Below are experts of layer 3 (counted from 0) of a mixture-of-experts language model. Rows are named router (the router's row for the expert), down (a neuron's output weights, with its number) and show model dimensions 160-319. Each number is 128 + 24 x the weight over its row's rms, rounded and kept within 0 to 255. Numbers have three digits each.
After each expert's rows: "comes before" lists some tokens at least twice as common just after its tokens as in all text. This comes from a sample of Wikipedia text that the model never trained on. Tokens count by the router's weight.

# expert 39
router:169151142069099152117152126165132152093147131148100082124191137071127147113137109155151086128137114131135153129122109121168139119122128132129127156161074110166168119151121115172080120155151136190167133141129083117151154149109128143092120091134149199130130097135130111165139124118126116155106124117117140112128167170103105128114135123130117189115154116109168167134167135125135073181088090113122084111136118174144089097144084155128138137153111109117148115105109112174146125169092125
down1:151132088145090094151130147138137153111107148103108130129107103139149138118128097091109080165156116133161154135111146120140139126148079124113158117139135151093124114139140104136129115151152145153151114116116113156119146115101121152111142137113130117147108108171140145094144119133146113111071110149169106124140124093115131124134131118077087166148136111096137149127155142133141090148088129117122116120146117154142095142150148114137138179142136113125122174083101132134133148117124106
comes before: " the", " a", " his", " he", " an", " which"

# expert 47
router:110135124095111140149127127133148120120173132166104103133159145087125154138155100119151140158118120115142178115161102131158138126116113153148125123119073115141151146122091117156094127140130132147125125114126107118157137165124176123135091114119099176099140118115124105140131148157123145155151107134140116110147140181124117139139144101123095148149149087104154142145173162171132082186123139100092117148143112144145113084147067150069162128131122109113171107104097110167137118165100117
down1:131171108137155143101118137132144126119140132089164175104124116125122141129114123103130150110120109132138110152135152114106130135118088137102068113116084110171070139087134143123148145129143117120132124116103156134112130103102155151154108149079115182100146160106109130110122166127140125116117134140112115136099104094077150114120153120152123130100118057115165100127119156113126131134124102181148130140126087108161105120154133098140137134069119139139128155117174117105135136131111135
comes before: " the", " a", " he", " his", " an", " but"

# expert 14
router:160127147146086102119161109125134181158131101067117150131151123126123100087137135166180144131102162115114118129142164139143065109136071125147155138109091133102179128148117162112141147123132168117131151128131125104128104148139161146112090143105138135109165144140094118132119137157085118128147101130157101100155135120125127145126099096149125113105121116130106157119145115159086131128076136157134163135116108133098168133146126138101164116126172176096123101099119134119132107139134121
down1:128148104130180117152082137123147104117130139132146168144122147132122082113147084145113115086142104139120141145135143084116142131113158096143098087156168110103089124135094112123094165145130130137099151096092157144142114124116106127121163142128159135152129137087107136119137137100150129101142139150141137137097086120110190090088104112135109118143114140124135122133131156121161148127109140182127125135113145116139124143117131110148075177178141108156155183127132110106164157084158116
comes before: " to", " in", " by", " the", " of", " that"

# expert 62
router:111126113132105126119086105158149135112150074106115141124149104126161123166126125122146118137156144149101148155158116134143152141116118143122106097183124141101108141090112166143116120104138101114118123166072166119159166120138101083140136150093082125153106100123115170147147132139110174053087114107100140168116090145109157098098157154097115158136115136111147113158127129147172132132171132087152107112113103166148132113151133175104101125115092125142145125174099166137084132116142162
down1:135112092101107151157163152127159139147098118123122129150136132178095126133115142176093136139124150146118118132097111108148125087125140170146120109136067157134139144143128106135115162134148098146110143129135101108130143172112108127158081120107128149172166171141137146136131115113117132177097063083157151123131062114107130157130116109159091142135135120123124110161120103154121106133152131131112141188139110157082099129147128097115120156154155113117132121092101112092114122123146129
comes before: "\n", " The", " In", " He", " It", " This"

# expert 25
router:152125106145143133123145137117141073107132112127157122108122151150122095126152144149123138143148125125139169159168101147152148177092122143107128139099125169172091132173146159139105122098129190163118101086120123180131169119106157107101139127134127115177109132106161175183171105105166104140140112132102141156138156113120121108128097185076119110089145133125147115127099148153136123130141125111118109104120147111148173120127132101164111123105118139162129104114134129106102119121160106
down0:108117121149152133111146162084121093103123129118146154139107106146068112130123158124145150093118112090111152194116167155099130121114089144141169129133169111127133135177118082100166101133080111118119121120080159134146141121136154130152143115098120129152105139095117139113157161115157129134094143169158179130124160140167154140158119164115129140058132127149120162160117121119133126113109115084134106142126111146080104134158156143173121105161111160146147164086111093117127103096156127
comes before: " |", "|", "-", ".4", ".5", "2"

# expert 54
router:110124167142088124158151115152165172118146152121130129107140142159170133147146125104169103150162145145139129146111130132129129091074144121129139163126133120115082124111120064168137123109104155160109136149145117095087130105068175112122115134152154164113115088177098131135141143068088143086140131072124146098168139116149152109117100131110131112128112106115155121138170157163168119117120153084111106155162083106116096099159130138109130117146134128168150135111184156120109162112124120
down1:138089141180101091143152151142084158114109120125097154166120127104158174164107184124140179146136086109077123122127132148122113149108118108094110105106119168118154117121153121116081121143162117164126147147108103125091132140157148134114109141092123140108132151129132119124149164132167147113148146136147140128145086130145110152135087122143075137091112135058144131104124106176133152135105180146154118135145102125126136113110136159130106157127109097156156113096133146126148126141126125
comes before: "\n", " The", " In", " He", " It", " This"

# expert 13
router:163133127136089094132139114087142132156184107107143124109138139187128106078108143155158122120127120106140104138140169095135093117139098114143095154131136140094154154150145130095149174114117132132096100104106145124122117152142105169145130132138170100108108151143125104159120167130121111137138152164131107118150184103101106128133085144117141102114105111116089106111114099142080142114088101174159152135134098086106132166116156144113162138143167134124092127085119157125147119161135112
down1:108132147154106097092101129130107131145114186136121141148128123141106169128149118129147119105126165102113133117101120094147142118139150154114065099096130109121138123100146146146089153137120110103145163150100120125116147150193130168130119149128182121114139142150101127148138121120151148075138164108132164107127098120112111119117107122142117136175100135083122150091105092122097127117126104103148099168130202150163175182136106149143116106129158121149057133146137101145114120135114154
comes before: " of", " in", " to", " and", " for", "."

# expert 34
router:142129155106128120120132115162143186111104155147109102114178176071120159090096098105115135145127177144120135071148134140138111113135112125111130140163103141092146132186137147150119102151120102171134144122148143123120144139093173125106088163124160191119155082126113134156141140111117130131121121114142109107111139143078140161151111090138124183128153085133142167129151148138110077162118168148143125102129114145156116098121119117100155107148131147115155093097126118183153131130084110
down1:108133151178061115170167127098133095120151111145095105137119146131133127143117098134141108130092123093109136131096140137147138130100148152116114145118110086126128125099093119107095142082161136106097124137136118107127125113140094124136117128148087069140128127154159103135149116163081142118137111162135086158127095155125147127122110164163117088139163104158095139126106117120140134147190081092131101099120169152106170136113096106154132153121148138104114057134079117145166088125133115
comes before: " the", " a", " his", " be", " an", " their"

# expert 17
router:162077103171098117132155119119133134165135158107124134105159179168139118156128094116127173120102145114116092130112158136100122135129078118174122136141167135133154148128130140103132121145093154103151143136111109169131116141143112115159141091088143104111149184107182147142113106140140148111109079128162095138097120102137104147070123135119124097100101121188099070113127070118096104133127147121123169123119120109091145120111136090104114151118086162134133125116128102074147108122151091
down0:127134148118156074098118107150118157124084088114137098124130105103133160129131111123110084109129138151118126135149137168115113134139166147122114133107136147165153086082151108158106151115138126131126163169133114080132160131144143147133128121116108103152111139115125131111128184112131098116090142104146141135167083154105193131121133126093131152151130119115150176152147173143118161113101145115148112099108116145068116153165102179135118147115150086144159110101149126132133137117126087
comes before: " of", "ing", "s", ".", "ed", " and"